config.yaml
n_layer: 9
d_model: 448
n_experts: 128
experts_per_token: 8
d_expert: 32
d_shared_expert: 256
activation: "gelu"
moe_layers: [0, 1, 2, 3, 4, 5, 6, 7, 8]
router_score: "softmax"
normalize_top_k: true
routed_scale: 2.83
balance_loss: 0.00681
balance_bias: false
shared_expert_gate: true
init_std_router: 0.00824
lr_router: 0.000419
vocab_size: 47542
norm: "layernorm"
norm_eps: 1e-06
tie_embeddings: true
optimizer: "soap_variant"
lr: 0.002
beta1: 0.95
beta2: 0.99
batch_tokens: [32768, 65536]
seq_len: 1024
train_tokens: 367600000
steps: 7641
dataset: "wikipedia_en"
Below are experts of layer 6 (counted from 0) of a mixture-of-experts language model. Rows are named router (the router's row for the expert), up (a neuron's input weights, with its number) and show model dimensions 384-415. Each number is 128 + 32 x the weight over its row's rms, rounded and kept within 0 to 255. Numbers have three digits each.
Before each expert's rows: a language model's description of what the expert responds to. This comes from a sample of Wikipedia text that the model never trained on.

# expert 22
Description: Surnames and name fragments of people, such as Anderson, Smith, "-mann", plus the subject pronouns he and she, often before 's or was.
router:201076107192074092116086104174072122142148144100070090094100100153164127161103139088129135102140
up0:088116127150098112112080136144166193111125204153105106138101145144089158096149115147119144107107
up1:094147166141114151168098113157184067130167109099126170142144111163127153151144137119101149143074
up2:146166141128136197139127178156097093152151044162152078159078085118085161106103158143131098160139
up3:118129135115126148131184137116020166138117107110086087070166097141136101139134160109128139103090
up4:138109137106132164109121149112129107148053151115122155143119159125045141084145094048131092118119
up5:107107153147117096147186104089134126133130083129077104109108075079212155197105115158127103060078
up6:178145143127110133166169160097168099118116116129168158146172100131152103182146110106140126095094
up7:122137116123125100174125121150114174117064112126117117113136079171097103089124159210137161160125
up8:097091149109136165097168096166168059109105127111124000117176143164067087175146079111117129141123
up9:108116115104112092117175122104124149081118123071136116107162116178163131138158113128076131112154
up10:175109111166081108131114136075125158127174098095175072132138131102091094099171144097152124103088
up11:123143110207147108114128192114100173118081147106151115211154144135123089090120159115159079140169
up12:128124108106094106117155154095190179148207073120127174141143175126120111148146163124092193150119
up13:144184091093120157140113132106142124115075152091113133149101174103096094115119130105099128115124
up14:059134140070131102140106161175147080136123140079112061134110191131155139120158205139125121124151
up15:090107124133153162111135135094142125136132127126158191150172120066136091087139124149169173029083
up16:084126114133115121164120175136155165124130132098136163212125135117123153174135127160162083161116
up17:105153142100132104125081188095105142127134086132130067104159098124089169131065088092160155152133
up18:105173111072132147149137153118181194191135113073133173160156151151163164094160099116143167109089
up19:178111151081178142089161071134188132155147132091160138145172164111108106173156121105121189145077
up20:143193204142136120142114138108160149124133071128165100111151075119156173130134111153095115142115
up21:125147078106143094181126112161127181140120126145135153129111099124117127133163078158132180119134
up22:199097125111140166098152133156097110139164128166148099053129160111144113197130133128117085110168
up23:052198117170096137134099156062112161064144135089111163193082152139110145143185093092103128171138
up24:127104134147096064146123162130148101121100115148095140124176137160167146187160132194105150216074
up25:101076108127138137167176171144097137095125127142100133101071034082082141103104115094145188128067
up26:133153100161063152168163153087118148114117173155159078127142147121128118185115158112111140149158
up27:135145138170112198131043126131143169161122137139097123102131167145123157133140092166125181104138
up28:130146099122156156151107090099143112146150109141147098098145200132130128142134100125140091138100
up29:088116121154172114142174130162150114166074123106101091118169080157071139086105165114101089124149
up30:114141111148119138125134158140112148150096142198139125160122111139129160223073089141105113096100
up31:099133102138157132106125103158079115108105151134132177120073103135147125222144105121122188184180

# expert 12
Description: Middle consonant-heavy word pieces inside foreign personal names in credits and rosters, such as the w in Wong Kar-wai, kov, mann, g.
router:158176121087134090145109127190156131138109150087139080068121063171184104133069146156103133167159
up0:171080094135134095167153139065083116109091185230142147103137132106100105133122129118111089113085
up1:147128140094186168110083101136189142101104128095152113077199168151139125123128087080145055142134
up2:185169056141155115167129159131122132094156106132184112159110148076116120165182171130095207128191
up3:146104104124100126118113193134091110145143162126120088127120199148137180173097138113073121119120
up4:168149173171105158109108178178175195115122120106141162125146180110126119136146128075130112115092
up5:137148112093115099183149109102132101165139086134128141103180147125146167117146102132186114109157
up6:122114130115156162096085068111115134112133175152108121147099133076121136112135179107129192173151
up7:097126131170117098165117099138162148116090193123141142086076150128129101062128120146080060116141
up8:139124194081137083128070134143164123153079114151090143130107123060131133083130165186108137175204
up9:116146061162141061145086140151122134098114161121113150110139142157119059087182141176087165138084
up10:118160074116151131173085199127124169130126168073157137110075168109204216139116071138126057072150
up11:146100173114117133096173162111126143100130119118131139124156023118083153164123110110144150157137
up12:080129100115129175197037155129062156094194136109144069182124089107081114131098082139135144112148
up13:123139096072104148081138103074120220098115143115134155088122125160103152129132127115052081097178
up14:145109091075169151109108184173097142179172148128163126135167100157121180156111102086083196105097
up15:142147066153117156102072130143090094114146136123159108063098165098169124088096088113133138133136
up16:080063137116157069181161123113156130117157151081136086203149137158048162159196158194102120095178
up17:110159137186115164157156109197109140132132106092130160202096161125116154156133092120153078177122
up18:114156122154125116107090082139129125154141153122081154154126088105101133113217186157151183109147
up19:147154107139234126111109151120093087118102170079104092089120102191102201135103136148145125142104
up20:104155206109121147136140159134091121105085173095152132179146132096144103109237098168155133131091
up21:127150120123098184165121139167165160123177093114124066098166086099132099156162158075088117107195
up22:076175109103106103096134088073099138134130140104062112145147133088140099102200105177103130162149
up23:106095167073064105199142061089092172156137123067083080110147133092094077142134128123135178135112
up24:188175086131132106124187108147168120164084058139184135101073092098142160115090152123125085086084
up25:055122133115169085114149123061119143085112182122098133139152153101165160087141085128156112173141
up26:076096115146140085114069134102149138086102119216147120125167095141126140166170115148167109099073
up27:088094126125117112146151098144095155094079158148167130138207156121161143209134107106087207123125
up28:111124133131153171125143104150109094080114103192173180082147111103091143142102163160080131091116
up29:137137157160131208135097159155143156135147094109131130120096159143083120116103104126112170159127
up30:111138090205102116083126111097099157126173130120172143075083096064180184145139143144123097128123
up31:118122160154116089173162109163131156143150119131099142134105082131156159131105127115131123157112

# expert 18
Description: Opening pieces of Italian, Spanish or Latin surnames and taxon names after a first name, such as Esp(osito), Sp(allino), Sc(aevola), Pal.
router:102165113165102161162146117148093137103093158169107217084099098115139137148078161161118146127145
up0:097173099129132191172097097106185192131188152082139085049145114126165115161216139168134135098078
up1:128194086073134129124167136158080092131138166137145049134085121076098156123073120150101129123090
up2:128148128106120163180173147145154109141065178151195132124157195119149135152141129131149201109115
up3:091129141105144151108088151118152110157150164140171117125138090126082124143139046144105119123133
up4:162122121094145078126138096138116113118114132113056150095207120149106092180124145095124082162110
up5:121153105131160147157164142165129129148133152131186167141192141082135158115143115162113117095118
up6:132169129142087180116173132146170154184121119124140146170186100128110187165149116158127089074101
up7:107190145111125142147134176168175155183133096138082112140113100091113165178182087087169168161089
up8:135122122158145130083149119122110113082088183093171128155129143169096128168103064157067147121093
up9:080092114071150113130061149102132159095133119133083141191182155120118167155086164107145150081183
up10:118156111148167126107113175171070146108064224107146091115145126140139152094133072154118088122141
up11:127151127141191094175123128170173107122176110128183150136160096177131113182151076143156074148137
up12:110141121063125098092159111065101097142110101160103145209128099137109071122187093121168070162121
up13:112158080151123095195115172069117179169056188063119144119145165151157050083146085192150089102131
up14:135133176079143095154140142145128137106098179130042177141098159200087124162115200110062131110137
up15:121089103134110137122101166048078159120160083149093108118179125068148144165120110128144197067217
up16:112132142161149106143103149140176152157115137102135140147082149091111075165116106114118156045147
up17:127088127113129129086149155084091123141099095116138093127131157175131155167208129176112121064142
up18:086126172102160113151051184071128136213102185162194110092114090092124116104141115206159109151113
up19:114189112095141098199087108122162224089182141122160127144113101146152048109132095166141144105123
up20:105140103115216148116071156153117202113120125144130091071134083137115157162151130136102191121148
up21:115132131060117137107146056118124150107113110099158091181086092130101145121124138119130104139181
up22:141114152209137125093103184105101158137156100100147160171123112110075171164106125179122107127081
up23:101121086103178129120141145116136120083142086112106099070074122123097138116119122124109167113180
up24:059144180125138112196150055075108159155124104116148156123106078122091168080122097083126122121145
up25:109126124149124113158153092073129123099081165070118131114139148117128111154150125082156134113126
up26:157057108125190119108134079121090104095124155094132169142079097161125173106116098178134133161195
up27:138101105078172039104180108164191113170113109123077150110096144123138149149109130177098150152074
up28:147086182132157093139126107117130143192108151068135099124135091117128189124135136201140141157137
up29:147136134159143140148128116121116141088136162123061132093164122132125094110203127138069138126159
up30:127155141113135216091175157088071091089118079108134113095061082177129130183086114114099078148116
up31:121098158184138123144138155077163136136116153165094131109084134098186095089099156129201130057154

# expert 17
Description: Word pieces inside unusual names, foreign or transliterated words, species names and phonetic forms, such as Munk-m-arsk, Skul-de-lev, x-enohormones.
router:111090095125097087154110078191160190118124212160133157200138090157140159113128149114172128134174
up0:106163146090116138148103163056117046143169133146154104167175107146149127169140140105135142100146
up1:174146153123058076099124126066160143122154140137095088167107148202082152186139137170162137134080
up2:175135086153177164102092123096152157162159085188101141149106121140153076117079106090108140200094
up3:174107129182186133132128114153126097085129140116135111137101126172108127140128129130140180115205
up4:091114107115139138066163071134134111147023148138207084154157145116100088157097088127147171095160
up5:082092105131108148139184108105143169069048158087147174150090180126089174129118122093085156187070
up6:132114124142108144133149126193091082116164124144143110067111140152118116098103090118129105149107
up7:129134081128170136074103153057152153137107152125115151190139139119120085172117125129183160050140
up8:172106160157142056175120129174156133123101118161142157109074188140086151153150087159126167100113
up9:125156124177124121072126116115095146104111095092137101170111141132086097150149164079103147127106
up10:189165137111145093146143165177147131183138120138111160158140156134124160133107154120138064124132
up11:097139114102109112151121124148133125147134098062177158115123104129104107149116146185151157108118
up12:118122123128152100071174124115101093088117117055134136121150150116073104171135118101096107120143
up13:119143149160154107128068107095120162098146091172109104105157107096126128142134142168074121065116
up14:147102066122189092109119166159088124117172102185089118100120135073112103138152161148120135153136
up15:111136136156205160139087157160103126149127130118071093112111112117125136094136149144175113110157
up16:112118098166156154134112176175165084120120145144123134179138084116079070125156164172144095075101
up17:118129116126159129069111161141104134143120109173138121126140079171090140169158189182139154167171
up18:131131130221181068130114083161129105117163150167141127103110094135149133142097153082141187137118
up19:116165112157192099133091163121040134120119167184112109169127148115115138169099150115121108157104
up20:168128171151132140153093130145144115103085101135063123113117150146075149110161134126105110119110
up21:161141167109142147173086138109107136112083091143101098180130092175078140078122127154052157111089
up22:130117171091174115135105126114118107103121085133104015205115105140106141138171101163151217168145
up23:126094084148158128121119119135103152147119113137095052158109173126114153121176142157115151133105
up24:096116114053120146084088159091153104105127101140168094125131050137165153114141147162122178131154
up25:109126173098153121138072151151152054113150031110134141153158159138095112122152156139125096110124
up26:156064067146194069186132144161114142156107132143109117152141106109111134153134125160061126149083
up27:119108128160215077137086132120142089144159145145118119134141120134113117132183137149109167073153
up28:099105142113092067153146067119186068089167172138072097146063139167094171119103115107150162098174
up29:134107180177113105120133074139149134164134102080108108173104181119062103127184138140121207219153
up30:148125149096083162189118079122168124157118102166130077089114069129139156119140180107127165115130
up31:099129131046141095083130156096143177108159159169109127101168126140146140228129112096161108112150

# expert 10
Description: Pieces of company, studio, university and place names, often after at/by/from, such as Warner, Harvard, Fox, "-chester", Racing.
router:104099121109145159146115129137140099151152156146091222104108104174165107076152082164125157118110
up0:113203166100138147158157101171192119106114111195145113125080117167136174120122195154100132122145
up1:089142142072091145130121133105100111112145157140149077052160141133141119172100126122129124142141
up2:110119070122117147133131120090094133127116179135165129180151131091137101113137095113138129113100
up3:196121165133145149058075110146133111112141056084164104159114205167119132145140130144138120119117
up4:173150099102143086222144156138074076156134114140155126143090155071109119161135073181122104138086
up5:094112140169133062055073106114126142129176163115129129161099169148166134171136118072132118123086
up6:077068078180133133136021094108161105124115164137087123126140112120133157111154108152141097096136
up7:193078133168122063225100112114167111156113133139204127107102195137071143120158141118144187121111
up8:172169141134142103143123140139097111140113162155117150212151108137156101173084071100108111164154
up9:150170147076119157186174122146136119072128151079129151103095130120154195151130168148143114173087
up10:128086119171107099132115130117128206141144152186109139145099158164148205142160158120156141120093
up11:129168115094111078083082126115105126151096130125139101089143083115099131147104111121150063120202
up12:076050068099157095079103201089123126107092139094159146133127096130114132144127122087132140170082
up13:136097117157081168180159139124104142109120210069100150118131078144081179148126136137100116153175
up14:144116109138126168113137128041121125164142135095090101194128136119086108155128091149132126142067
up15:075182087114198160073102131161169185163144137132104109169121110140134068176148092086119151141134
up16:136129154163199134119116100070169164126134104138105095126098168075120085150164038146130190133143
up17:166119119090154139096109127123149126145095061165137091138116114149157091144161106149196166078128
up18:108109132136158143099085093171082173132133125150098171126111189161171121118116154149146140135171
up19:118173080122098114168165120158145185112073131120133127143201156142157121162112156085152102077171
up20:133107127139165087123191117164073094115129098115122193098071103126178179146150144142088102108181
up21:183132120094156144114124138160125158131166119136149128086079116195058103114087105085153095141154
up22:100127041095163125155105116120122141105146077137123078139123130119089108136141164106134100183059
up23:136130112169163127115138153142136134124062159182070103174119109151095100079098121137111145091145
up24:081117120129099101144176154163138137115116150135169166111056080135136116173189109144091077143165
up25:129130127201180125112132087105126127153128074131109085165124111105152113163093108107145130141175
up26:097064140137134165134080090170101107131121133085107110134120120104065120124109171064136111154203
up27:123171123136164171143050113146130112145136087091113097085143159156093143154116109139043092125132
up28:141154116124110163104056152175141140086127111237117149091072094132126162106145126140136134109055
up29:104144144122066127124126128153117139090114094149105138114112135121093160145133195082166172089145
up30:096158053173144071086096124111128113144052115110142136076071169085115091135176111142157136203110
up31:096138126167184135096175126099169158121156135154115106092149074106139123123146120109131087100129